config.toml
n_layer = 8
d_model = 256
n_experts = 80
experts_per_token = 6
d_expert = 64
d_shared_expert = 64
activation = "reglu"
moe_layers = [0, 1, 2, 3, 4, 5, 6, 7]
router_score = "softmax"
normalize_top_k = true
routed_scale = 1.0
balance_loss = 0.0123
balance_bias = false
n_groups = 8
groups_per_token = 4
init_std_router = 0.00847
lr_router = 0.00152
vocab_size = 4096
norm = "rmsnorm"
norm_eps = 1e-05
tie_embeddings = false
optimizer = "muon_variant"
lr = 0.0144
beta1 = 0.95
batch_tokens = 131072
seq_len = 512
train_tokens = 790300000
steps = 6030
dataset = "wikipedia_en"
Below are experts of layer 4 (counted from 0) of a mixture-of-experts language model. Rows are named gate (a neuron's input weights, with its number), up (a neuron's input weights, with its number) and show model dimensions 0-255. Each number is 500 + 40 x the weight over its row's rms, rounded and kept within 0 to 999. Numbers have three digits each.
Before each expert's rows: a language model's description of what the expert responds to. This comes from a sample of Wikipedia text that the model never trained on.

# expert 7
Description: Single-letter word starts after a space, mostly capitals like D, N, G beginning names or titles (The D-ark, D-rifters), plus He, She.
gate0:524524500539487487392516528463487520506478482512504492480485525515514497507464477450432478550579520496416491444442552577507553582485528466466483520474466478532497496568550508445473552407478495537528445539447509554523530490537503437508553532447489532467460485475540527563548524521532562417432528398439495591474544506430522472492501552476477551521499450494562525502491509505537529440469425468433518589502467512494546493509592449566460488468446520501525462480453539519460469422470520485509530464482523521489506491432485522533496489479550451418504502462484443521477476570538497551451602503470457588534523500484505518551515479557506533553456461502538509499528497513479452501490466401482547526508512448490471546495555443458482495464525487552428512581525432526483530526538526
up0:470410509512517552538507521465472497501429501471469542467503524511518582460534512543536491539427547489501531493473514502515507526535464560457539497542487479493497540512465527504557492525477522493487538458554567508446481474535513492496499483485493630517503522498440454464544543546490450491556446588489498523568445523455427436422517485494536469503544441492541456483515411566433496613532575481533546463439464519437531488511548511523431574471522461536578479518489559531481458537599505441501561534463503493533532543475479441528524479494480488483545552524505477485443529514534559484519494399505481490528466472566454526486471499560436512473523453489478507554542518428527538499477502481491511531518504473468529475459472457498472502473484543619512518497516498575564438435393483
gate1:511529469457513492428489448501557457461555561481532571577444516488529510510517470497471538528532511573564436519472480482518531575477529470497526500547504514551487456594472511498497448499512523518456470512474433542548520594432464489518511465447467478484457436520548521524523474491516569483485517493539533504498492448472542483537479436462486510537475509455515454545447506507499435411527525559470508545490494430442503485534512505427515463484524450430554505497536465596474502446434518568453466534522526558440522491520459628523550483534484480503444482502450505486526511529482441501453535522507457568468450504548392433518509466498541534493537439495555539496529407552452530520479513488493525490490517435439428452472545519503465474493470420572517498514449517507405445531466550
up1:490431575534491528532495481504554431551493500459557500464460582486485473560543461555485488465564490526508559432533488569519515535566512492518559452511502515435543495532490486451545479495518522456485498492509505490474519473508553449475473455447504462463434527484559537464477528530559563517483504608505490513497529459399509414567438460459456518478486445531533467501555552462486504517548517522459517444445501464513497498404528501496490485473486459500502458520537491507530574486514508481464511454446482492432399501498491524530510455514471486471551418437472502484501450491480543468463585516499545529421415480490515518406452520439535525354510499560538478489536487448481437521465572488507466460558517527446449447459570525458463477562500474514510528543443502506504518510457555

# expert 15
Description: Commas fused to word endings, plus and, who, semicolons, which close a clause or list item, and "(born" in biography openings.
gate0:573456461493468488412417501517539592525508603481490504504529519460497488514445488573508511445551497498502492538540473599518559466504470471508487470509496425467447497551508554526567450431467493498540587514455505520463526519574452483534483487443519442475450487474436516430502446524445455502470572532529561491494508493540513564533600484462510562512519502551497475494483502580504553498509492541496498536446554489489569528490493561487495530489471457519490488530415560544493509455463509540473506521514447483484538524441439476483531486487500489551548520511494527486457493543525483494541495449511501475508539531468499526449444514464510516625470453550515430504417473465528522444528497400429506470476451541519508458407418464560474535532444508410491499494498484436529504460470443
up0:423483488508550514498523437504504452555407424462542496508523470458531529526485551469491518470470466546464461469491575495506495504514588510517580510521474510480558538489504511548492534500567521501459604538474397508500538433471530552497491493453468452478525530431468543476500476466489521570496474513501488487446491509528536469426524447479515492550463483529528521423409501466535499531445530496508491432561473599450518494517540483481475494503529535532490484584580557522477527552453446514476501523489538552478494484571561632495464504533466619466501515483575563538462564426542457466473495474480487432524460550519511493567467477487513481535558490545512483548452534465496472463471509475490461532557542522534501560536592520512494459570490504483579508462452529513532506480547507
gate1:481535571520534528513501501473487525482452461514551446531500460462579473541543484466511419445480477459469487482585500513529440546467487521542577447511483574431397500461484532564456464493518504424515518450472490495500481557502529471467461501499482533442509443424484480477509482457432484477489389500602567531487524503508460579452492498526437410528547498445520457529509485547450532541504539495523538519553490500618506460506395485498498506466454500516435491516519535414488526452447500474454515473555477467538470546498436448462473487519499493460525516555480461446560527537467523507434457441487530525466465528519404537441532553479539498452485490434502536512532522517487470536547500547554499503443487565478577494470460529455488485423488504517518461482489481499485459573559465
up1:481518510523508468523561467501520482429503500485559554556466475515507478493459506407469416516536486566496529467554521534485432465526502563484448517471504532436536447478456586625533510573478527502492467520372537468445548546537498542455455530505451490518491439555500461505513495578465508459494488428544539440498492484561483496472490511468483466543524495454454495491474446547489461510456512481476434569532511504533501544436450543437499484463509528563471511385459497471455528478514442558471550468497481562542508500566416426468440509523487545505513510482547507489528458577521524512537540530489511506490436469520509590456482532451561535492458478502460447459520427508479492503474524507509451462551489514544498422488482574522527554509457513449580507504442444441492526448491523

# expert 10
Description: List and clause joiners such as commas (often fused to a word's last letters), and, to, by, with, &, between items or clauses.
gate0:537484547511516519480500516451509490536477497507473429470435482555490446454542548495486575530463487468479488512513540492483468513483489522524448534461533435435444510497515431497477536475487524449503505497480499523511510489602525494562517422509481519417591520560534485510540407498486458498464405506447514407543476495516440544530531555530551541508499477515484489452413575495539443480542540478489471475517493476482548617492452445492499532512515612547496482477463521549478517458485505542543506491429514422489456496472514561517494517453562574413547524452523492516480530494470473511477497513530588544524527505532555507520495470551445495469507528504416513486434450450454496446561409498492447487506435498648532462469461538533560521473484524484489504477493508534540560539530485
up0:511476501485474534484450517496504520506540491412537508562491570504501501489471465490495497561502513500533455556522484454499552502527468430450521483510422498532418461518490544516455540448484515499488539558410454496503494469474451538468443523486445471518454392487491462486483449535511572563473535504521423484558528481490525511531496473531466398550501476443543476530490499502492512486468530528506450487413500499421503448510550463523560482469501453490562574545531528488464459458495546515556503449477511472517512452443536493477510488572511529508495557540460518509640517480485538456531549485502417462573473514416441522530552494457452511541477490523527600559490528401536474511465460493439465481477489558477468508492465368510540557490483505483470463523535521583480575504562528
gate1:500508477581547492531505536581476527472500526471514520445523515548475488492485475466520515510509499556486461578510533518547477509538463437525461473527556456479543446410583473460440486510551534561535440507464512496533552512487521455582515560445556529465495507482476480477447431458515529563449604547449523490438509462481497488479480463515551488420505464490489513499493538555549544452532505513387514555510512536502432539513511491549494506514484420539478429492491541499467470642450475514462496472528517462471486505513484593548504503500479515450511513487512431457527529463430509540519553539517390521493488526515492424444479473555496522540479489444590449512433528537511497505442454491523509565587444441475462544443494492501452526528482425440545526493518544483525491495545522
up1:503446543523494458454524515556483523466479542504550506514483446474496491456562546503552466483493492476482483393506523492473509534466614591546547461460487493451524510499548509439439615486443397519475561547457472535425490469510494513552551529530485562572389472405519505563590572526508427452468490522460518475507508527530518555507527497530572460539458490517493465525519506545538508560531538485487489461486575487502515513516498528504492534456460498540537473506414475404507510470494589488521542504516508538459511491490494471503500488477506531492429494514525533490522565513509538541460488491531470500538537547522459535496444484447458506445523552456558423542525437571526587487533505485566543422432481520532479451447530483537520555546505480514485496475503442510560445511535490

# expert 38
Description: The, a, an, and structural markers starting rows or items: table pipes, list dashes, = headings, colons in infobox fields.
gate0:511491503481530474479482509511523508496515563423474525496495486536480491469526511547519481460466446522472410520505519490533498574498484555476525551548486501478512512504486489541543512496508509497474501452534434481497527516509505470472548519527476509538452496465499492541462432530517470565499519537476428525531498496434539490508522534513509479516402525459492531448569462482516532494475468533553452552497598569513507516417557425530509480520521472505520500461536511501519438585433546459511483475619549542495423605568493553489500412536522506481467540497508603535467440485465447474516418556539503532474483502485513542555495479380559526487541543504508558456528442521446595515487484544507440467482513443495489482422514460453523537499481476580536494426452429573568557491562564
up0:531544485460489475484497512543466562484589480419518462448500520510550602487471516548470495536443473483494432482544485554495448491521492510462500495456438418470477458442540499502523518488526483532519472543537526524462534452490506529508469524550502497533496467520536471486513498588476478496482444464464576537425413491551493459540470519479507490496421493507470517465514500494510526520463515482456514528505503513521464594519536520535488572500452455435488454453483509489472455535547508468492487476469532470533437493455516450505418475465464419600442447439503484524540631468468481470456547405463482501496362566504483529540567513467466449504603479536506499500412457434451462506533516525515444473483562482538461472476517471520515543455463594507483518514572545530513483484547501
gate1:432501406477516453513478479529437520509438528552490458540547470531524488507557438447554599491503523544554543556525516525512537443503401466505526455457533516492415497462505423519498508487492532520566553532538489505495498492507534471503394585455552451513467418520552498448467549470461482558504432481483519460496465543555464434550497495516526496473484510449508448473460496541551481494541534498573549574491481508541503469538531463557513415579500458581489532522453478529435519467469494517377474547499491458459467440446452458533505478532588523519431469569516574517452549504568522467514504520553477466538519526516526508490537535491442495530476486547499528510507561508449425525474422523496425477550472451486472461489500515480472504464503519482477456560490458493480484528549484
up1:535543391464502517474549428534511467505424513566460446529441484530482530450500537530499439447497434467486502549479544436563483583458496518527499482570525491486424597547487566539484537443577498488415435513565515514484466447529490443439518510420475553522524498471397443454521509549508456446484454483529491486566518535440545523494545489478503520516534470441514546424477551556497476497515489473461461489449497512410562520453453431478529485551530483512514475567528502557437460510429497559523511536521530533506477466529480514452475552487539503494509526486476476456563457519529493486445496519555520460572483494515473537535494555572407501510478542482488453487522472467459524510468484463573437484454478536520519522564457552487509458482476536500579478463515583510512499468503544

# expert 24
Description: Opening stems of longer words that a suffix will finish, such as com, gen, oper, design, serv, and foc in Focuses.
gate0:555511477505541484460515559485512555520584441557510546475498502522520435472537485449537445450538549417483444508558536506519533601603534480414492529403455528489469557503482483527549523479528480497551476447563526601515531518486503482497505390417512506550470441490505547518571570496566507516463523514512494527470561532466500502498544512531480457454570499473473477510479485526526438515486427506472457579516531536546519518543526481480557514539508463495476523501443467504507531469515493531394503467468462499567472501503517443485546548488502599466509492483557475490474456485507483417510482486492495502493513488583432483534513465516427510444490571456517533524527445550455499508505522480489382546458518497557539419552460472500465503453480449520486551551470541558482495465469542
up0:460488526513516569484425557491483544522493513536540510535402459504514519467516574496549440465488445547523465536429510473504437552505532507516482585472445452515522560506454543460544458577529444438514441492492559558546461527464565509526505538455536475502439510523523522479481454474466418565538511491499473406460463552482450565496481498527516430473404508561518586530472461545585461489521562533435522488485506405502534518579475523465542513510486525495518432535406528490534529461447491465488497524468438497567503533467509504580486532514521538465525510563500472572507508490468524495473451590456511503497564506501582476498485425498525493489479435507468530476535516498501560501510523513487510477484458482524465493503477565551462489422422480468465586457529461567499483478502467
gate1:509495505481547520498471529581513484497493506492460515540528490434520439533477527486527611516526476443515512511488487464476484557515545461494531504487486451529488534578478530447507495504513462543481429495525403561481494499468517567476583451502533446495412557457487485495532559522428465494488473445491478516506476417500484517466396484553483500374437462518478529484511523466540539451525586506524562508508506544527517553439494461515481486497470450454536523476541503551504465564521480488574611469533500471470523516492523487491466503538484538439543496580423525570492521513512490475470487404506491534508503495487504449514521565542503486488500507507485500578469461456484562571507371486524479536482443488599480539462478421451522516488600484545443465421495486487498571490486478
up1:405475501476504465489542489506515505468457507506449514518550531570530563483512495512512466528514435495508448494507436432490519544501528542504488449547538489528458580557540572562446481533544529471554432436401441491442560502482606493484485542631455529509502462479496513505416404502498538567541541429479495537486553496459493533517529484499556507469562471473484525522472547464523497481533445515506496465351499480525440495513474525488509505437476531523421548411490559489472498467499526495477506520348542495490469436521534498506545514514480549484532525449436509455504468492496494519533523494523521544551486479529535495476513483527468506474461486498488448400502466493487462458438509513454547448471516519431494521559442514458482505511495519508487537426487479495563553537491451

# expert 1
Description: Short word-internal pieces after a consonant, often in foreign names or Scandinavian text, such as beaut-if-ul, Ven-af-ro, Ham-ad-an.
gate0:500430475491508489504536471517465551488486560468484488522533529490495529535436472478423538428453601570465524533570465530461475503473531478536459472536533504543493387501548499533549476508529487562391440448534443519508494464560444534501527535506541440492479509596468443516525530517521472536533504517503451517513499449541525592467529461515571533509478517503529503556482506550538554488435465488414495490487618569463524455488513506436524480513539534459475441497445480487508442513483497473473495540567462417507493524526532493631473510474573431496502452485460466470455470477581481534524537399484500470504485507546574522502441484463478523517524484471530525514524491450555502493502515503516471434444525477509515532549500422456537523435469454481476538534510516472561413472528492
up0:519507555553509526542536491515476556552619568585470450522539518470487584486498486534461589501517491489494529455445471514454526520506531496521465506478562501556535450496459468476509494509498478604522508466472524487524526502587521591466488575523441492501496509468472522475445515464549502480556427514509509481501587541506510582461527492513448515493527487488538530421438452510526449543497512498504543429441559472543536465517488491485493550432494492531541505524513499436469479538510502531515475534564587438529464513469466485454545498516514494442486462494489496658447488477556498491445486488466469514487480462556557449542487541431486487456524532514572477538429477521463523396504558488473486539531437460440481435498518425519498477440495519510484545467462552517536515408457520
gate1:449540447482519506529525481540472509532475485566462484452479574577502478536508500434561473521524480482520522530561452499542412512514575544510391522464617539521522507473497496445482497545518567493489464530499526481520581517534469484525550558498465555458486516475498448528522462524577482544497494520489423526544610490507415530505498537464500555537598481572526473526576493534504558527491479485571484465471523534555510512507508454462525483486534488478475439488538506537417478503518534486525482541468482545497404562499548530505532546484522405458463534498528469504411545485487493505590403534486503469475551529495442462489524431531545518494461494463504480493495555510479482508543372461448520442555535569469514468540506436535488479550502492470454509483470455495519511511433498
up1:474556553447525473506548512500474538469526487433565498508467483458442516376414424481486568506535528467450493502558499471558543555584509486596497540510552499433499573473543545496506431472514469499608503440492439547484440560530482536493511529528571518477513504504514585460533508488535458448503511553514467477524434495450520547448470478539497514515525480460600437535486510565540476512462532613499520526523476483517431508541509498500530468487585561505495476569568549387448514531450557511487480476437524456512524511531503518463451506544509486492485440526550403513572516500530548502493540498506499515535495441494520528559490453468438473476451482521465551456541501451520448506493494525498524537549473474530520575532445541494493535524532550486453483487511510554506546506502496

# expert 22
Description: Line-start dashes and pipes, label colons ending infobox field names (ZIP code:, Born:, Total:), and "the" before a following name.
gate1:437503503456521473571445505493459526516555499512419495500426522474478442540490551470490565462478486437545525550542493421501515545468471494455567491527532453432509504509476519577503571433554455518509507540479505422484526516508488468453508553514473478451437509497541452524484561420487522489449547431502455482552642518500486533485519485458432598430450435483439482528505492429509436502522536511518462488539532526501457470523486483536410494516512494515544502495480471569510493428524527490549424454565527510567499579497485510535470520472435546549481533488422518484465539505468534496506480501510483498469502552525557569590508513531509494513433500549490522463500526528480529529424493558505458493538487426503544433487540514511509540512482566579481569555452470473510444468557541
up1:508522450506465465432491498523486543528561570558558475526499440562445473451575494509504515441474505484520534523453537472520528509481507459458543527532505431500467551466492516537497477567484545485461563559456483528540507495496613490517500490495493536541535482465430533553490486500553506502526543513499494481481508518461572443482548557562417550501459553467495559522482549498565443548571479529501496474525515452503546394549508520484468449529564453479569529435460428446505507521509532497534497577582472472477545485542488476508503515502505510514520540482567516447458516547520486521461537528535483453491517503496438454544519505520493566515534575505566516535554518531516510391515504449470489522497499533462462569486509436459465452500536467464549469418469635550436523428548580
gate2:542458516513418478495505484531442437545565519403564454530543510438535506465502480470568524463474501472510467498462471593549530438486484466515615532479448477472450555544485571511492507454478492575475490462491453464503529505604512489482488439546534515473516494511472486464602573569499459472513483571415519481441462500507548545530430512489429577500420463558478509595541452517501499530553508533585501533442534543485485538432500534498453525474502511457473493499571518532559502480493489479523544470504527516444550541539466498540421485495530457520518459446485548521457506478606515464476514463488486496494504490489502471473472464451536496527512471518504483496561419493446517410489514562501479533459478483531500510472562541493460520491441512600494561462494479573509492500504452
up2:455485472526415466489457539485478483513498496516466458452482501491469525538549465536580528518446541491494501467506493486480450459467499505407589541524512468487521582537512517478507502480407470598474514537445486484493465460568546544472455482433492514573472530424494488447469556552481461443483480589463446517448545450545518466499504416505496503479453465572459461536516534464500501492452439454501483521572473558454457520531471459535531519519471544536502492450544523484510493486601474508581442497483453501477538507534424556490450497496473496466412465523526508489504543478524493489382500517548527429500542490465489510510498465489546573541557491440504457483559499539457512479466464510486536489484495510577463517533556514559486485426506446550549510563453544610561518420466491

# expert 28
Description: Opening stems and middle pieces of long Latinate common words, such as gen, exp, app, sent, and the ed in pedestrians or extinguished.
gate0:473467521506539586461535479545580474509518505471494530521492536499456569479517447488445497515443562556502477461545572466570526536493461450598527535540475530452592505563499510545535524509483487454478483539490568474562479506491525483470531479520509503531477501478464408500517515452508507507470508465510485528449521489539512555536525509469475540430499444502506545450532535540567399537510511504482430532450522478581475558482533479487480528470553539484494494460531525458485486497525519423526533553441517505541586436490554501499463545498524484581513475493567488577463479508473513443555496455496466477507488501526479539447532464540556506459461497539456366539497393490525416450511498521438509524469498415473568502512463562450496527535485511590507583534545517503435487535515584
up0:557487612460522413502400537493429516476480468497530491452549462484500522448568542472469502544492522433443441520551436532594481566514494507440495460447552536507488514426426432507528555427523510536523483497486500511513560505606550506515471459519481538494573466490492411496436546515493467564492527478540462513538503515540506525508448502447481532606461501493604482471553508456426492518527492544480516452468481560574468474512475492461533497519530559511410562559443472477479504530569556503490483456591479486548543514499454510521522487442448539469441472509573459496528507486536487486522536540447518493517466488499499513491498515473478491496513464542459521423504502502494470478447581451489454485449500601504503500497508511497415502512496523548441446448482466518508494467455510
gate1:502527537542533528491481436533501492587524506483614460508505587545424504512513500475449505434518541585470531490525482497525503493459413487416483520457541449514469469537481521554532445579560499454550497530515569527568468496517488519529489473531478443480563470484466530539516528514472489532439425517540459454506561424528508531542499498386548497493505497503481493493504502468437543490572519539514433507437499499522411498502500603543541489520450517481511511531436497523541496498410529446531503521477499519578584467519453518550478434518493514538504472520495557599468523521557473491454463531431489434503473440562469461528486460467514558507497533515522415506530473517511472502486471492510555520501519511540604489496458552502510438547544421568552480500495505576457524506508530
up1:479568509429447502478463497480469516491489422517546529418562509512530514545519474537573489475491495514470508444430451462444535501550433479534470462505538486514390458501470429513535535476504551516568602476501478444583457498490516444434484502514524394416541524506549558463527490539446513515465440560567538455456410539466515466535476504483504519491530491488477518514536542482480544499506428495519504508513525454433505499580424498521463549458437464562511443513486422483538520508499545463537466495476453520484497510517525531457473482481409602489516529453552494492507470446493522529478496505520530470448502587557565500558457487561529536512548502523509474567482526459486466465483505504438547527422497566503523529500470532581529432474508509537441502460539503465477489528577465

# expert 58
Description: The, a, and adjectives like British, American, Royal, Federal after prepositions, opening noun phrases such as "the United States".
gate0:537495472516459478543488507519502515508473468496450532487453434483534509420541590473424461582435477483485437490441485472454508502502527446506468515506535471438506478471518506461512523445495489557443454525466515463468492523447536545505563526481424513469548511510562480511495496483541449451475460532466481531605457469489461523531448513579426439513519489506509489467505509437536441414487568473489515529532514533449460509588519475540458520492551468537421567512492513514404519502556511534532523439479502435527574447425493492492479447531564527474452518561483514432518502527545459450468483518534530464514510557467545520532463482569507492512551494449522457438471456550535533555481494589391432419538532476524479556495439451525520508570462513572539512449513519526528471460525519
up0:457457537515466530494480481474525503479591496493476516485478532509475499453478462471531525507576582511528533516470479520426464486534449500472564532513511517540516475492445543554496568487548556512533491522485491484485497509466465494502440598492547490396522563490454461461537513455568535494453511549536524547493484466517457521432509478566497455489522536535520511535543586580481500520488520475436446544470547471512514515472493450539541474538520535501453532460549531478526514485538517478557515475471524506445532458477484465496465480473406482461543461568529562507591549486472435419460478523492455490433465503457451525444606514543454488432511498484468486441487523449395501491517552488471387536578481464589498463470575490463474551429528433482546473526495542500548521414468525
gate1:508499541533529539470510418533516490516455503505473468470529475532589552508555554510537542510564507526548580528481568479480521487498505532451516548533447399464511542497473476544439544507525509457470556549494562463542440444530498464475532528523503513479488509445534516501464475463465525501473521486478540507501485544566508490571516481449467497516546461562462517457469545470539531413565541465430495510491524471450526569532557461464483546512495571571499601470497493478513399452517472544491517470536523559521511521485435514464463463494514519481502472475409507519564500441463516492527510517451474462496439396492534462517472431517518554524530462469416534502527583550480565572472502425540534467483405599485516491529465490527475469535459479540483475408485522473578461456524453
up1:465527474516461414510515499527474510552490436526473478490478433441496496492482538480504542514539508514481559444454485495547472577443479452475531510537513417446494533492489480528473535422505445476446478521485563504490518458538523564527535485468482572488490424546533475557449469543429547466526468504478549538463480538465545500493476518418500514496480497491492479415542503517497567512506451426444492505534515544492452473466499469548565497425444523507572528541563484520469477504567426405495457482471489519474412544545477443520521469568592442543556457458479477518565538575491489433498485575515493515559534487497518477491506458539521461468505468468458541508547567507499435493464520439501513540535549494533445548472459499479482492537580538521590562572424531452538427470492446

# expert 59
Description: Determiners and possessives such as the, a, his, its, their, 's, and of in institution names like House of Representatives.
gate0:458537530463494541499534459478531486442474495550518485503539451512469533536495547515561464573440426453529471485478518542561525537498496466459436467526512499492513500471470485456478549447432509527469428521497462496513462486513558555461514501451458552475509479457511535523457547480488494472385539495472520493456508522540476443516515520501519545452469496558525548451425520462528555506448427533574573477548507509489481501534514491509440567501517548510527594489549570523477549485452536568511471537550533506462462538533515539491485546511455568511521437552551475573514565490536527484505602555519516500535525467558616568489444554425471496505554531433469497486542472580495494483510504555489503435475527481533492511479513557472475519523526445567520474573502574577479576429470568
up0:517484541553425586517493428543545431526479570489507562525464492522483498438511543521433449468465520547447503444518539570530491503534466515423478488497466505511564489443440584456468520507605500491497521478528519488521466529476551512505496557549473475489500435510538501509526470471590467535441481519490590513486484514546449488449509474472522500493515467460546506551525517499592542479549462524528521506571548549513513539499466511526487530491471575486398529540554429563439505499485489526450567456463490470500535526530555460447503398491460445519453575448498497449493485532489494511475488500473530449512477520486420391445461504487596538516523551418472531492509456513441468503466524531452492508509530524451446522503529518556488449510497500494526522634452478507527464531482537
gate1:465522479493464453543468553454526454434492510499489512504583468548510536546604527485435456538544494550495504468436474407503561427508525482519436530412454478539499451607424487499527532488514458515468569519485484453534467489493543506431472526532493507477486459460468466542481452500450416580542499513561542513517503478477495491430525468505497459479486471468514438462420440534557582510511520501442495426437466528429541513511511525491532534509517497506462552452470448459536488523501487457560477508526473535529448464472518505473499531533497459548431602536573493490473547488481538547476490418504496496513523552586536486558529570589501434547543476543473519534480521499496391409454561487541516501482498482533464549426507518470496526499475490518461489443486456475527489497485484
up1:508468513484532520514501456515511487497493478395612504566446527552519573549467473420522520474574456507443485525506546435458491497500500532529553489546455392445586451472544456499519486536523493569475487512542411535470524558460557535471518394591573455494459512491536536495516536489463570482495525489520520494535503509539491588551406469512498465475567472502491512565555541459528443531512487523492539443458517459504523487510524516445555508555461483538464502540481482394550486453516501537481459556506452571496503481521522476451468535582504503514491506545465503481526580427486546520545536473549493525474462561533459573496535579497465472468486508487579484525508509442523528470547554486453503467523547534499485517447498441506503489531487480397455511509543477508534469497475533